Experts of a small language model: a softmax router, 203M tokens.
Below are experts of layer 5 (counted from 0) of a mixture-of-experts language model. Rows are named router (the router's row for the expert), gate (a neuron's input weights, with its number), up (a neuron's input weights, with its number), down (a neuron's output weights, with its number) and show model dimensions 192-255. Each number is 50 + 10 x the weight over its row's rms, rounded and kept within 0 to 99.
Before each expert's rows: a language model's description of what the expert responds to. This comes from a sample of Wikipedia text that the model never trained on.

# expert 29
Description: Line breaks, opening quotes. Line breaks ending paragraphs, table rows and list items before headings, plus opening quotation marks starting quoted speech, e.g. said of Payton, ".
router:59 41 65 59 60 64 70 78 53 38 52 31 64 55 44 62 57 33 45 57 52 55 63 62 59 59 59 46 42 62 41 40 52 50 47 62 45 64 51 56 52 41 47 43 46 42 48 42 58 45 61 67 45 71 54 46 47 53 52 42 56 69 60 43
gate5:48 57 55 45 52 59 58 64 62 37 50 41 34 28 31 39 64 58 45 53 37 51 66 54 56 47 70 49 68 51 51 46 54 63 33 31 81 72 51 70 49 53 49 57 50 46 61 36 60 45 68 73 46 53 32 38 55 60 63 43 64 62 68 37
up5:48 47 43 52 57 75 48 57 53 65 40 51 47 29 48 47 55 67 29 64 61 32 64 54 57 57 55 52 60 52 50 52 64 54 40 73 34 66 44 48 55 68 53 35 41 44 59 45 41 38 42 50 32 49 48 41 60 62 63 58 32 51 43 54
down5:35 66 38 54 53 62 38 44 26 58 49 40 43 43 45 46 28 49 26 40 70 55 50 49 35 66 33 39 57 48 52 45 51 51 56 52 55 38 34 62 47 48 45 41 40 49 61 50 35 40 25 59 52 49 43 52 53 46 63 39 43 48 44 58
gate6:49 52 34 52 41 45 30 57 57 62 59 47 54 38 61 35 58 63 62 44 48 48 35 38 47 38 40 49 45 31 44 30 68 62 67 46 69 51 39 47 28 55 62 62 58 60 56 49 55 50 44 49 57 64 45 48 48 68 38 41 34 41 49 54
up6:41 36 39 56 36 43 62 49 43 51 47 48 58 65 45 61 56 49 48 54 38 41 60 47 52 47 48 48 39 59 36 53 49 51 54 62 53 52 46 31 57 44 54 57 59 45 39 43 50 44 51 31 45 46 50 60 60 45 64 37 57 57 59 34
down6:64 55 43 41 56 62 60 66 38 25 39 56 61 58 42 44 40 52 71 48 47 43 57 47 55 37 47 46 55 19 46 57 43 43 54 35 43 61 69 45 47 39 45 58 68 58 46 50 63 81 69 60 59 64 48 76 53 50 49 56 62 36 48 45
gate7:61 54 37 70 31 43 57 42 60 51 55 45 53 54 60 53 56 60 40 48 40 62 60 69 46 66 49 43 34 55 63 52 60 52 67 47 27 64 46 48 45 44 33 53 34 78 39 53 60 41 42 48 50 58 54 37 47 55 37 36 42 54 68 33
up7:55 63 35 47 37 72 47 47 50 54 43 51 51 54 53 31 50 52 56 53 50 55 44 49 71 55 44 59 53 64 43 42 54 44 53 60 46 74 49 45 54 48 36 50 53 58 61 65 56 45 48 33 60 56 24 43 74 32 63 57 56 52 65 47
down7:63 53 60 46 58 41 54 50 60 41 54 35 48 60 52 63 48 58 66 37 49 59 55 42 54 52 46 57 55 51 41 31 49 46 52 34 29 48 39 44 37 51 41 48 39 45 58 61 56 43 58 48 56 38 46 51 47 65 53 27 54 50 56 43
gate8:55 44 36 36 51 50 44 63 40 42 38 44 46 55 55 63 50 46 56 54 54 38 77 57 56 33 25 50 50 45 44 43 43 60 56 47 58 51 55 49 49 64 80 48 55 50 49 31 48 51 62 43 42 52 38 34 49 43 58 43 60 55 59 53
up8:63 54 42 44 50 50 55 59 43 35 54 40 43 50 64 61 45 34 59 49 48 66 56 69 43 38 60 23 67 57 30 42 57 50 50 51 62 64 56 67 42 50 71 63 54 46 29 37 44 47 49 53 63 45 52 72 43 51 52 50 51 66 45 49
down8:61 43 43 59 40 30 37 52 62 69 68 64 48 49 40 47 45 70 48 42 56 59 42 35 61 75 46 64 58 35 59 54 50 48 51 31 43 42 57 37 48 41 49 46 43 54 42 57 55 36 52 56 36 47 62 59 51 48 48 31 34 55 53 61
gate9:59 52 40 85 57 57 63 68 46 61 37 58 48 56 42 41 34 54 56 52 38 55 50 47 56 59 57 60 41 40 31 50 40 37 61 56 41 49 56 47 32 48 58 38 63 67 38 34 58 67 60 44 40 44 52 40 57 46 43 25 57 68 44 35
up9:52 44 59 57 39 58 54 61 55 54 38 46 69 29 44 31 34 69 67 48 53 45 66 35 56 61 49 41 54 44 46 57 51 45 46 40 53 51 44 54 32 29 39 39 54 45 48 36 47 59 46 49 44 45 44 57 47 42 52 45 28 50 36 47
down9:38 35 50 46 39 61 71 50 52 50 58 66 58 59 60 49 52 59 62 48 56 58 41 43 43 39 56 48 46 45 52 49 36 49 29 58 49 68 25 36 58 42 57 49 65 52 40 58 57 61 45 56 44 39 40 44 46 52 57 46 49 42 54 62
gate10:53 30 50 49 41 63 50 48 53 58 29 27 64 71 41 47 49 35 43 40 30 43 52 38 48 31 42 46 48 52 44 30 60 53 39 51 41 50 57 50 64 45 40 48 44 60 46 46 48 46 57 46 38 51 56 53 49 48 63 36 45 52 61 58
up10:36 69 48 59 23 44 41 32 44 43 60 32 40 49 52 52 50 59 65 45 37 48 54 48 61 56 64 50 56 38 59 27 62 49 39 61 37 31 53 60 53 59 65 57 42 50 50 45 68 54 53 41 62 51 53 62 57 59 42 52 51 66 62 50
down10:52 58 45 54 52 54 57 61 55 69 42 49 63 63 60 61 42 45 37 48 43 58 56 35 62 29 50 53 54 28 46 51 49 67 56 35 54 45 37 35 52 65 58 49 61 41 65 48 43 54 57 54 69 33 62 56 52 66 48 53 38 52 53 55
gate11:56 45 34 33 49 40 51 55 40 39 59 51 54 69 69 40 39 44 25 52 55 42 64 54 46 51 51 63 41 33 45 60 65 46 38 41 57 52 49 54 47 56 60 49 52 60 64 69 66 51 37 48 46 55 56 60 49 54 39 42 27 61 38 31
up11:61 42 60 41 74 38 49 61 46 55 43 69 40 60 62 41 46 51 36 70 52 57 74 48 41 40 34 45 44 44 44 67 59 51 46 51 46 56 55 45 48 52 44 53 57 55 64 62 54 44 50 59 52 49 58 52 44 67 32 33 53 48 38 54
down11:43 54 46 47 56 43 56 66 37 56 50 36 62 57 51 59 56 52 44 43 70 61 57 52 66 51 64 37 31 48 63 43 42 26 66 62 54 60 32 62 42 47 66 52 49 42 53 48 58 42 53 50 48 34 53 49 43 38 43 49 22 55 58 39
gate12:44 67 57 52 66 47 46 49 61 52 42 62 35 56 59 61 53 40 35 52 48 47 43 58 47 51 40 38 45 47 28 59 58 37 49 61 49 49 47 53 51 46 57 44 30 43 45 41 70 49 53 54 71 47 45 35 57 37 58 44 44 52 47 50
up12:44 39 61 48 62 58 66 44 41 59 43 45 58 41 54 41 48 69 64 58 63 44 84 44 62 54 43 70 44 71 58 42 51 49 58 56 48 74 61 42 46 52 62 61 65 44 60 28 34 53 38 52 42 70 28 63 56 55 38 50 44 51 39 47
down12:48 31 39 41 44 46 50 61 42 42 50 49 55 47 60 51 46 74 56 48 61 51 49 36 37 42 46 51 35 55 39 54 55 48 61 57 59 60 61 62 53 52 51 55 45 52 40 52 54 46 46 30 46 59 53 49 47 43 57 46 55 57 67 58
gate13:58 42 63 48 55 53 62 48 48 28 51 40 38 54 43 49 61 54 61 65 59 48 51 38 56 53 42 35 40 55 52 59 46 48 60 42 53 32 57 51 53 58 34 52 75 54 40 62 60 53 43 60 48 43 34 56 53 57 49 46 44 24 34 57
up13:57 51 60 56 59 58 54 54 45 31 59 26 55 49 43 19 42 48 44 60 66 63 67 42 41 49 49 59 48 41 55 54 56 48 57 47 53 53 65 53 52 53 46 55 55 41 51 61 57 46 46 56 49 32 53 46 42 59 49 65 40 38 47 61
down13:48 25 68 52 46 28 40 62 37 49 58 45 53 28 47 49 39 52 40 53 42 50 61 51 57 44 46 51 50 43 55 39 49 48 59 46 61 32 63 54 63 64 34 70 56 46 48 48 47 31 40 46 57 46 45 44 48 68 55 39 74 55 51 58
gate14:61 42 51 57 65 64 44 62 52 38 37 48 66 48 43 45 50 63 61 61 57 52 51 55 46 64 45 34 36 73 57 42 41 41 65 41 43 51 41 47 64 40 57 40 53 31 62 47 67 29 46 58 53 37 52 47 53 48 53 33 46 56 36 50
up14:58 51 55 43 50 46 40 60 37 48 38 44 38 50 60 51 50 53 57 60 41 55 35 54 48 29 54 56 56 67 55 39 53 32 60 44 68 56 43 61 44 48 58 53 29 63 56 45 37 48 50 55 54 67 49 36 37 61 40 50 60 86 42 72
down14:34 64 42 60 57 56 68 57 43 46 43 40 63 43 62 37 34 61 50 63 51 48 48 38 38 49 43 57 37 30 52 50 60 51 48 44 46 45 48 43 36 51 38 30 65 41 25 46 52 48 43 53 58 52 44 53 48 51 48 64 31 42 39 51
gate15:66 52 40 41 44 50 39 59 46 63 42 66 48 49 41 45 42 49 56 58 57 55 55 63 55 44 37 56 67 48 47 48 60 44 38 54 50 35 30 38 59 43 54 60 63 66 33 42 45 39 65 40 55 56 52 46 48 40 49 50 68 49 52 67
up15:44 51 62 43 58 54 49 50 52 42 35 49 53 50 38 46 57 39 21 27 49 57 47 53 31 47 40 60 35 51 56 53 27 32 61 63 36 58 47 52 33 68 31 60 34 61 44 45 54 70 39 58 52 60 40 45 40 57 40 71 49 73 44 58
down15:58 70 43 62 67 37 47 58 54 43 24 39 59 44 48 46 49 25 32 49 63 52 44 51 58 54 46 41 53 65 43 51 41 61 56 34 40 55 59 66 37 56 64 42 46 35 53 64 58 50 59 54 55 63 36 45 53 37 43 61 46 49 43 57

# expert 18
Description: Sentence-ending periods. Periods ending sentences or abbreviations like U.S., LL.B., plus heading == markers and line breaks closing biographical or descriptive text.
router:52 57 54 48 39 60 39 62 55 41 50 46 55 48 41 56 55 29 50 50 52 45 36 54 58 70 55 39 45 65 41 57 42 41 44 64 37 62 57 57 26 47 44 47 44 36 53 45 45 37 54 66 50 47 41 56 57 49 52 37 46 59 57 37
gate19:56 40 57 55 63 55 52 47 51 53 47 50 53 61 52 51 52 44 51 41 40 80 45 44 55 69 52 57 57 62 58 49 46 50 53 42 35 53 53 41 50 45 37 57 49 44 42 58 48 47 45 54 70 44 47 50 47 39 41 58 34 54 60 48
up19:32 32 50 37 60 43 35 62 47 40 56 40 46 46 50 59 45 45 52 60 68 51 51 52 41 40 41 41 53 55 42 53 50 49 39 40 47 64 41 51 45 51 51 58 66 68 49 62 53 41 43 63 37 65 42 41 62 72 45 34 63 38 50 53
down19:59 58 31 36 47 48 45 39 48 48 36 28 49 36 56 45 51 57 53 49 48 50 63 63 45 45 62 49 68 38 32 51 49 49 49 57 41 46 45 57 43 51 59 44 43 56 50 36 56 68 66 43 44 50 44 63 55 69 45 49 69 44 43 41
gate20:52 26 64 67 59 51 57 24 47 58 40 57 44 50 45 40 41 62 54 52 43 40 51 49 35 36 57 38 40 58 46 39 59 39 32 67 47 40 59 53 50 59 59 73 47 32 59 57 41 40 52 40 43 55 46 49 38 47 39 50 57 43 52 24
up20:46 41 60 46 75 40 41 35 44 59 66 35 52 49 40 56 54 40 42 37 51 67 31 54 52 71 65 68 56 44 41 48 64 63 52 45 57 56 48 20 63 43 47 33 35 60 69 67 72 57 54 45 37 53 53 38 49 56 45 43 51 43 48 69
down20:37 57 45 44 46 55 63 53 48 48 62 44 63 62 49 52 45 60 62 43 44 36 55 46 70 37 30 41 58 36 53 52 37 67 53 29 48 64 44 58 58 41 51 55 42 58 52 70 76 56 46 63 57 64 36 63 43 45 47 71 41 58 36 42
gate21:72 40 36 58 48 42 51 44 42 57 46 56 59 38 58 29 57 48 46 49 43 52 40 69 54 55 66 74 52 33 46 66 45 52 61 50 49 57 45 46 55 59 62 58 72 62 43 55 58 62 60 38 49 32 45 55 47 52 59 61 31 56 58 52
up21:50 52 48 50 53 44 51 47 43 43 53 58 57 43 47 33 49 30 47 45 52 34 51 42 50 67 54 55 63 31 32 50 64 34 56 52 56 61 68 59 46 56 38 57 33 60 30 40 58 48 59 60 48 40 49 63 40 50 68 62 49 46 44 65
down21:54 59 46 50 26 50 54 49 55 41 49 55 40 58 62 51 53 32 64 60 46 50 38 37 54 41 41 31 27 53 53 49 57 46 54 56 34 44 43 58 60 57 63 51 54 46 35 42 63 47 39 49 38 48 39 47 70 47 45 44 63 64 56 60
gate22:49 61 52 53 52 60 43 49 55 56 29 59 48 56 44 36 33 34 54 52 36 64 44 37 56 46 45 50 66 37 60 52 49 65 42 55 49 51 64 65 31 66 42 62 45 70 48 32 48 38 61 61 55 44 55 52 27 63 56 46 53 60 54 43
up22:37 62 66 50 49 55 63 44 42 49 60 54 51 46 58 50 44 55 66 57 54 58 39 52 56 42 51 47 40 61 62 37 56 43 49 36 58 49 57 41 55 58 50 48 35 61 55 52 53 57 44 52 43 66 38 43 50 44 28 48 51 57 65 52
down22:64 49 50 45 61 37 65 59 47 41 66 64 65 49 51 28 63 50 49 63 50 42 38 40 46 50 53 44 36 51 55 55 49 42 45 55 51 22 35 39 54 56 59 35 58 31 55 45 53 61 60 51 38 52 57 52 41 42 62 47 42 49 69 66
gate23:69 50 39 34 52 45 42 43 46 46 42 58 42 67 78 39 42 60 47 36 52 54 54 39 48 36 55 72 28 46 61 62 67 65 54 50 69 36 53 57 46 59 40 50 67 57 41 53 59 43 51 47 46 62 51 42 51 49 50 49 43 37 45 53
up23:52 50 41 34 51 57 57 67 58 50 33 30 64 47 47 48 40 47 48 41 61 51 33 67 59 58 45 65 34 50 54 52 54 56 73 60 64 39 36 49 34 59 43 48 57 66 37 67 41 53 63 46 62 57 36 71 57 52 44 54 51 43 48 54
down23:55 59 40 54 51 66 51 67 38 47 59 48 50 61 58 58 60 41 60 44 38 35 45 44 38 49 39 56 61 34 72 70 53 46 68 55 58 34 43 54 51 51 59 54 47 47 54 69 36 48 58 48 51 56 52 55 27 38 56 47 53 51 28 44
gate24:62 60 60 58 52 54 42 50 63 50 28 40 43 68 58 45 59 70 34 43 46 51 45 51 68 42 60 56 44 40 38 49 51 33 35 49 36 42 50 36 56 41 52 40 49 55 61 69 47 54 51 57 75 59 38 43 39 43 46 47 47 43 47 27
up24:46 66 72 51 40 51 66 45 55 62 43 48 56 78 51 47 54 54 46 49 46 66 46 54 78 65 47 45 47 45 41 45 56 51 60 54 54 33 32 51 49 41 56 34 68 59 56 54 48 62 48 57 54 62 51 45 55 51 46 41 45 53 49 47
down24:56 32 39 58 32 45 33 45 34 51 37 45 53 55 36 67 52 69 60 42 61 50 62 63 43 49 45 51 43 44 56 50 64 46 57 48 41 39 47 44 64 46 56 54 52 31 59 49 48 66 53 41 49 43 54 35 49 51 54 70 49 65 37 27
gate25:55 44 47 53 52 51 69 37 39 50 57 39 67 56 41 40 61 55 33 47 57 40 44 64 48 58 70 57 59 42 56 45 46 68 51 59 49 44 52 52 50 52 30 63 64 50 66 57 53 71 51 63 35 58 40 59 53 69 57 59 44 64 54 41
up25:63 61 58 29 41 54 48 60 43 48 57 58 59 46 36 43 38 64 64 42 43 41 43 48 44 52 53 53 45 58 55 60 25 52 49 64 73 57 72 56 38 47 58 27 54 63 62 74 65 49 48 42 57 33 48 46 40 68 39 46 36 44 50 40
down25:45 49 36 32 36 55 45 39 51 60 47 31 46 63 64 55 51 53 32 61 42 47 30 57 44 49 28 63 59 47 41 51 55 47 63 51 43 45 65 36 46 55 44 49 51 57 15 53 37 55 20 48 55 44 57 51 43 43 49 62 37 67 28 47
gate26:66 60 55 58 40 68 59 62 66 54 53 56 55 52 46 47 41 33 62 48 51 68 50 66 49 30 56 38 62 65 45 53 53 58 45 56 41 42 58 56 50 60 46 46 50 38 26 43 48 35 65 60 53 42 45 56 66 41 55 53 60 53 59 57
up26:69 49 49 65 50 54 41 62 55 48 51 53 47 63 52 52 47 45 50 52 48 56 52 68 44 47 39 60 37 46 51 63 64 51 54 43 45 38 50 41 64 56 55 38 43 56 46 54 62 40 52 54 56 44 34 75 53 49 55 54 55 56 61 51
down26:42 31 62 66 42 47 52 62 51 51 59 35 39 44 36 40 58 50 59 31 42 38 49 60 39 47 51 69 33 56 53 53 63 69 37 50 48 41 27 51 50 63 46 57 50 64 47 49 57 58 50 52 43 49 43 45 28 66 46 50 49 40 42 62
gate27:63 48 56 34 46 57 56 62 37 43 51 63 42 47 49 43 59 55 40 48 62 48 59 39 77 39 24 52 45 40 42 58 29 66 49 43 35 52 64 51 44 53 44 55 58 60 43 63 22 51 36 58 57 37 46 40 60 59 48 67 66 41 49 61
up27:51 50 64 38 61 40 44 46 45 51 54 44 55 31 57 47 39 59 56 50 43 38 40 28 52 42 48 38 22 48 60 39 29 44 50 47 58 42 74 51 53 60 56 31 53 41 38 47 47 61 67 50 45 49 53 38 49 59 64 52 57 46 44 54
down27:31 61 64 53 70 62 28 62 54 61 53 52 57 49 69 47 54 46 59 60 35 59 49 47 49 68 60 56 68 51 53 39 56 45 64 36 60 70 59 45 53 31 54 49 47 44 76 62 50 40 50 46 53 39 52 31 50 62 50 48 60 47 55 58
gate28:41 66 60 41 61 62 39 54 49 54 46 44 62 55 69 46 54 54 37 35 50 62 41 53 53 61 49 51 49 68 56 57 48 49 61 36 39 59 40 44 46 39 48 50 56 59 60 66 40 41 66 58 55 38 49 40 52 41 69 58 42 50 62 51
up28:30 45 32 63 53 51 58 56 40 72 45 58 51 48 48 73 66 33 53 36 44 53 46 51 38 49 40 48 51 37 62 42 41 56 68 59 71 47 45 47 66 50 48 37 46 43 54 69 61 47 45 43 41 46 40 41 50 50 35 41 65 46 52 32
down28:49 52 36 58 41 57 62 37 56 49 53 53 81 64 52 47 58 60 49 51 58 37 58 45 43 54 58 71 45 51 38 59 58 58 28 51 61 53 52 64 68 60 52 46 49 53 36 52 36 54 53 37 61 55 53 55 59 55 46 73 43 53 37 47
gate29:37 42 59 29 54 65 53 28 61 47 54 45 58 61 57 56 41 46 46 45 64 43 27 67 23 41 48 55 48 62 54 45 58 45 39 59 54 54 77 47 45 39 56 36 66 53 55 53 42 49 53 58 45 58 46 60 55 62 44 57 53 54 59 40
up29:55 50 44 49 34 62 69 44 56 46 53 44 60 37 57 45 52 63 49 57 54 37 51 52 44 32 51 56 37 47 56 56 64 52 56 52 62 54 32 44 55 38 59 32 73 49 47 51 44 68 58 58 45 58 36 46 52 28 69 51 46 39 55 47
down29:38 40 49 49 52 58 49 39 37 63 63 45 63 53 59 55 58 62 69 42 41 49 49 59 29 49 57 48 44 46 48 49 54 56 51 71 57 54 41 40 52 34 39 64 52 52 52 49 65 53 45 48 25 39 64 53 35 61 41 48 71 52 39 48

# expert 2
Description: Sentence-ending punctuation, table bars. Periods, quote-periods and semicolons closing sentences or clauses, plus table cell bars after entries, e.g. races., older., | 136 kg.
router:51 62 55 49 51 56 47 66 48 29 53 42 58 49 42 54 57 22 49 54 32 47 47 57 53 84 47 55 45 60 42 54 49 38 57 51 42 61 45 63 41 40 53 42 44 44 59 49 48 59 50 62 53 59 50 51 49 55 49 37 43 53 57 38
gate13:57 54 73 38 62 45 55 45 43 64 63 54 54 58 43 30 50 45 35 43 36 58 68 43 57 50 42 60 51 46 57 46 56 46 62 63 55 28 46 66 63 44 61 55 60 47 52 40 44 44 49 65 51 70 57 48 50 39 35 51 36 55 52 45
up13:30 63 53 55 62 64 46 51 34 34 55 46 52 64 36 60 45 53 42 46 57 51 47 40 50 47 48 57 57 43 53 39 35 49 56 50 51 63 63 37 42 52 48 48 60 77 58 43 67 57 57 49 40 41 57 48 53 54 57 41 35 49 57 50
down13:45 54 59 43 64 45 52 44 50 41 48 26 58 38 63 55 69 42 53 71 69 50 40 44 48 44 71 44 40 74 58 47 57 56 57 50 54 58 56 64 39 49 55 69 48 40 63 67 31 45 52 61 44 60 43 71 53 60 46 52 58 56 51 46
gate14:68 49 52 42 48 75 53 49 47 48 43 41 57 32 49 52 56 39 48 49 59 49 38 43 45 67 54 43 72 44 81 39 47 51 66 51 81 60 42 50 58 57 34 64 47 55 36 38 52 58 54 43 40 54 79 34 53 61 40 37 43 51 49 58
up14:58 43 51 38 39 33 66 52 62 35 63 59 47 57 34 58 51 45 50 60 54 49 47 52 50 52 69 50 59 55 55 35 50 59 50 37 30 53 51 55 56 46 39 37 41 54 61 63 50 25 46 56 64 59 54 39 61 49 52 60 50 61 65 51
down14:58 61 45 51 37 72 46 44 52 43 46 43 58 49 60 60 42 44 53 40 35 62 57 50 47 53 53 49 40 56 50 57 58 47 47 49 58 36 46 37 51 61 48 59 75 68 66 24 53 50 45 38 28 35 41 74 45 56 54 62 64 48 46 51
gate15:43 59 55 51 50 49 48 48 37 52 47 59 42 46 44 61 47 44 25 52 44 38 45 59 52 52 59 36 46 45 60 52 34 53 44 49 41 37 43 57 40 59 48 59 47 59 53 70 40 46 49 47 49 45 51 53 30 49 53 55 56 71 53 66
up15:62 52 41 49 60 56 60 44 64 62 60 43 48 48 36 41 45 43 44 56 46 58 54 61 39 53 51 44 64 55 52 45 57 54 55 51 60 58 47 42 56 61 39 24 40 45 44 63 73 61 49 54 52 49 43 52 49 74 61 29 42 59 45 46
down15:44 63 38 57 54 56 51 36 47 40 42 36 62 46 33 57 54 46 43 37 47 52 40 33 58 29 55 52 48 38 57 46 47 56 58 50 51 48 40 48 42 50 51 55 64 52 57 53 40 44 48 51 51 30 43 47 33 42 52 52 55 41 55 61
gate16:40 39 62 60 72 51 37 54 49 63 59 53 28 52 36 51 66 37 35 36 50 51 53 54 70 62 51 30 53 62 54 40 61 50 45 37 61 45 56 34 68 46 42 38 58 30 53 58 48 43 53 44 33 66 61 47 40 53 47 57 63 58 69 61
up16:37 35 70 42 55 52 45 68 57 63 38 35 47 53 44 39 59 52 59 58 53 55 59 58 41 32 45 48 48 48 62 36 46 43 47 55 53 41 41 57 60 47 45 48 52 55 59 50 35 52 54 35 44 43 59 43 31 48 46 49 39 49 62 47
down16:62 64 44 43 52 36 46 40 54 37 58 39 51 58 60 56 42 61 74 71 41 42 51 54 37 55 45 45 54 52 53 57 46 42 51 47 50 48 39 44 35 50 49 53 39 41 27 59 30 59 31 46 58 59 43 43 39 61 47 36 52 35 45 37
gate17:62 40 26 48 57 44 68 45 55 62 61 64 55 64 47 62 53 36 62 55 63 63 49 52 55 47 51 61 47 62 46 40 47 53 53 51 44 56 39 58 38 73 42 44 57 52 26 64 28 50 36 54 61 37 36 60 44 38 53 44 46 57 54 51
up17:39 47 45 58 48 36 68 53 57 43 40 51 50 46 63 43 34 54 43 62 30 43 55 36 62 55 37 39 52 42 37 50 45 56 41 58 42 53 63 47 62 56 46 42 41 26 47 40 62 46 48 42 54 54 35 32 65 64 43 55 57 60 46 59
down17:45 44 65 39 52 30 52 26 59 39 62 52 53 57 61 60 40 65 33 66 51 42 43 52 46 27 53 65 57 41 35 66 56 42 26 61 50 48 54 52 57 51 37 57 45 49 40 68 40 59 33 35 50 58 47 51 38 40 38 56 41 43 58 46
gate18:30 45 60 25 30 47 53 67 28 64 45 53 32 37 60 67 52 61 45 60 55 53 35 35 58 57 41 47 52 51 59 58 45 47 70 33 57 52 50 50 54 63 50 52 60 60 50 42 37 51 44 40 64 40 39 58 46 30 31 39 49 50 50 65
up18:51 65 62 45 61 65 44 67 58 56 65 55 46 58 75 50 50 64 48 31 47 43 42 54 58 48 65 43 60 55 46 46 42 57 34 62 55 52 48 43 68 52 40 58 11 45 51 51 49 39 42 32 39 44 34 50 57 60 68 40 57 45 54 62
down18:37 27 35 45 41 60 52 34 70 47 60 49 39 49 36 44 47 51 32 50 48 59 37 39 42 49 22 59 47 38 47 52 58 29 38 46 57 57 37 43 49 36 43 40 64 56 47 52 51 50 48 63 58 43 58 53 49 43 52 59 56 41 46 42
gate19:52 42 55 32 59 44 49 37 56 41 40 60 49 43 50 47 34 61 47 41 55 70 63 41 47 66 45 69 39 35 36 45 48 34 55 66 48 48 50 47 43 33 48 51 62 56 57 32 50 42 46 63 49 60 62 52 58 40 45 39 70 42 66 36
up19:59 55 44 41 60 56 54 56 49 57 54 54 40 53 54 58 44 30 50 73 67 29 62 48 51 58 49 47 47 54 66 50 34 62 59 58 58 55 73 39 53 64 57 63 38 59 30 54 48 44 54 45 52 49 47 55 64 50 55 61 24 58 61 52
down19:79 68 58 47 49 58 39 58 48 50 58 47 46 51 30 53 31 41 58 53 68 53 41 38 65 40 58 43 46 77 39 49 70 45 62 47 40 49 65 54 49 55 41 46 38 70 55 37 25 46 46 64 57 36 49 45 56 42 41 48 40 42 57 54
gate20:27 52 49 57 46 46 54 26 40 52 55 46 56 50 53 45 58 61 50 43 41 51 48 52 64 48 56 44 53 57 35 52 72 52 47 53 36 46 51 48 36 66 50 56 51 51 58 44 44 48 52 25 48 39 59 51 24 36 72 55 52 59 29 69
up20:43 53 55 51 46 46 52 50 59 59 70 53 47 51 55 50 49 53 62 53 42 60 65 52 53 42 55 56 52 59 35 50 47 59 47 42 49 61 59 60 55 51 44 50 44 59 34 66 47 56 48 58 55 41 60 45 38 51 42 67 46 44 45 49
down20:48 52 46 64 64 36 50 51 51 44 42 45 58 54 39 47 47 67 59 53 47 62 55 62 24 48 57 54 53 54 50 54 56 45 36 46 65 57 49 53 40 34 64 37 69 63 62 62 53 37 52 46 51 58 37 37 47 33 37 56 51 45 39 55
gate21:40 39 38 75 54 56 39 68 66 48 46 51 46 55 61 43 33 59 52 44 57 43 32 64 53 57 61 55 53 42 50 39 40 38 42 48 53 43 56 64 47 59 48 54 51 57 38 37 60 49 48 56 49 66 56 46 52 32 60 65 44 55 52 60
up21:59 50 59 49 61 58 58 46 48 54 38 46 57 49 48 51 40 37 46 53 44 49 61 37 57 43 67 61 47 58 56 52 49 40 53 56 39 49 37 50 56 51 66 32 52 45 53 53 42 59 63 34 54 59 58 50 57 64 41 46 62 46 49 54
down21:51 51 40 59 34 55 56 44 53 46 74 78 54 23 48 53 51 46 43 40 48 40 54 46 62 54 50 69 59 51 60 66 41 51 38 64 33 38 59 51 48 57 54 62 55 45 28 46 50 54 72 45 45 47 68 45 50 63 40 58 46 58 55 51
gate22:55 64 52 52 41 53 59 61 46 68 46 51 55 37 49 53 52 57 67 43 52 70 50 65 58 30 42 35 62 36 41 44 60 62 31 53 53 52 40 33 58 43 53 45 59 46 58 46 62 57 49 50 51 33 53 62 36 45 20 49 54 61 46 46
up22:44 39 62 60 46 55 39 50 38 33 47 46 55 55 40 61 46 58 28 44 42 36 51 49 57 52 53 51 55 54 35 57 62 55 59 45 58 62 55 26 39 47 51 31 47 38 51 30 32 57 52 59 50 50 31 40 55 64 45 52 37 63 55 67
down22:37 52 43 69 40 43 52 56 59 64 42 55 49 41 50 45 54 62 60 68 58 52 51 44 56 55 54 36 46 66 41 44 50 47 56 58 56 61 40 46 27 44 49 62 50 59 48 53 63 54 50 28 52 40 60 59 39 19 32 68 63 75 53 56
gate23:31 33 60 47 52 54 64 39 37 54 61 66 70 50 53 56 58 41 59 52 43 43 48 56 53 66 42 54 62 34 48 63 46 34 34 37 39 48 43 70 54 45 46 61 53 59 46 48 53 44 54 42 56 55 50 52 54 65 55 46 26 24 49 74
up23:41 62 44 54 59 34 40 44 56 62 46 58 44 56 64 54 48 73 64 41 49 54 57 35 52 37 53 49 26 61 52 21 29 51 48 36 50 48 42 56 44 59 54 50 53 44 51 39 59 48 50 39 57 69 37 57 54 62 60 44 59 45 34 67
down23:48 44 28 51 44 50 43 65 47 46 69 33 42 45 56 62 54 37 33 65 58 63 54 65 42 39 46 34 56 53 47 40 55 63 48 42 44 49 61 35 51 44 49 38 46 54 84 25 49 60 53 47 57 44 42 44 36 28 55 54 74 45 25 55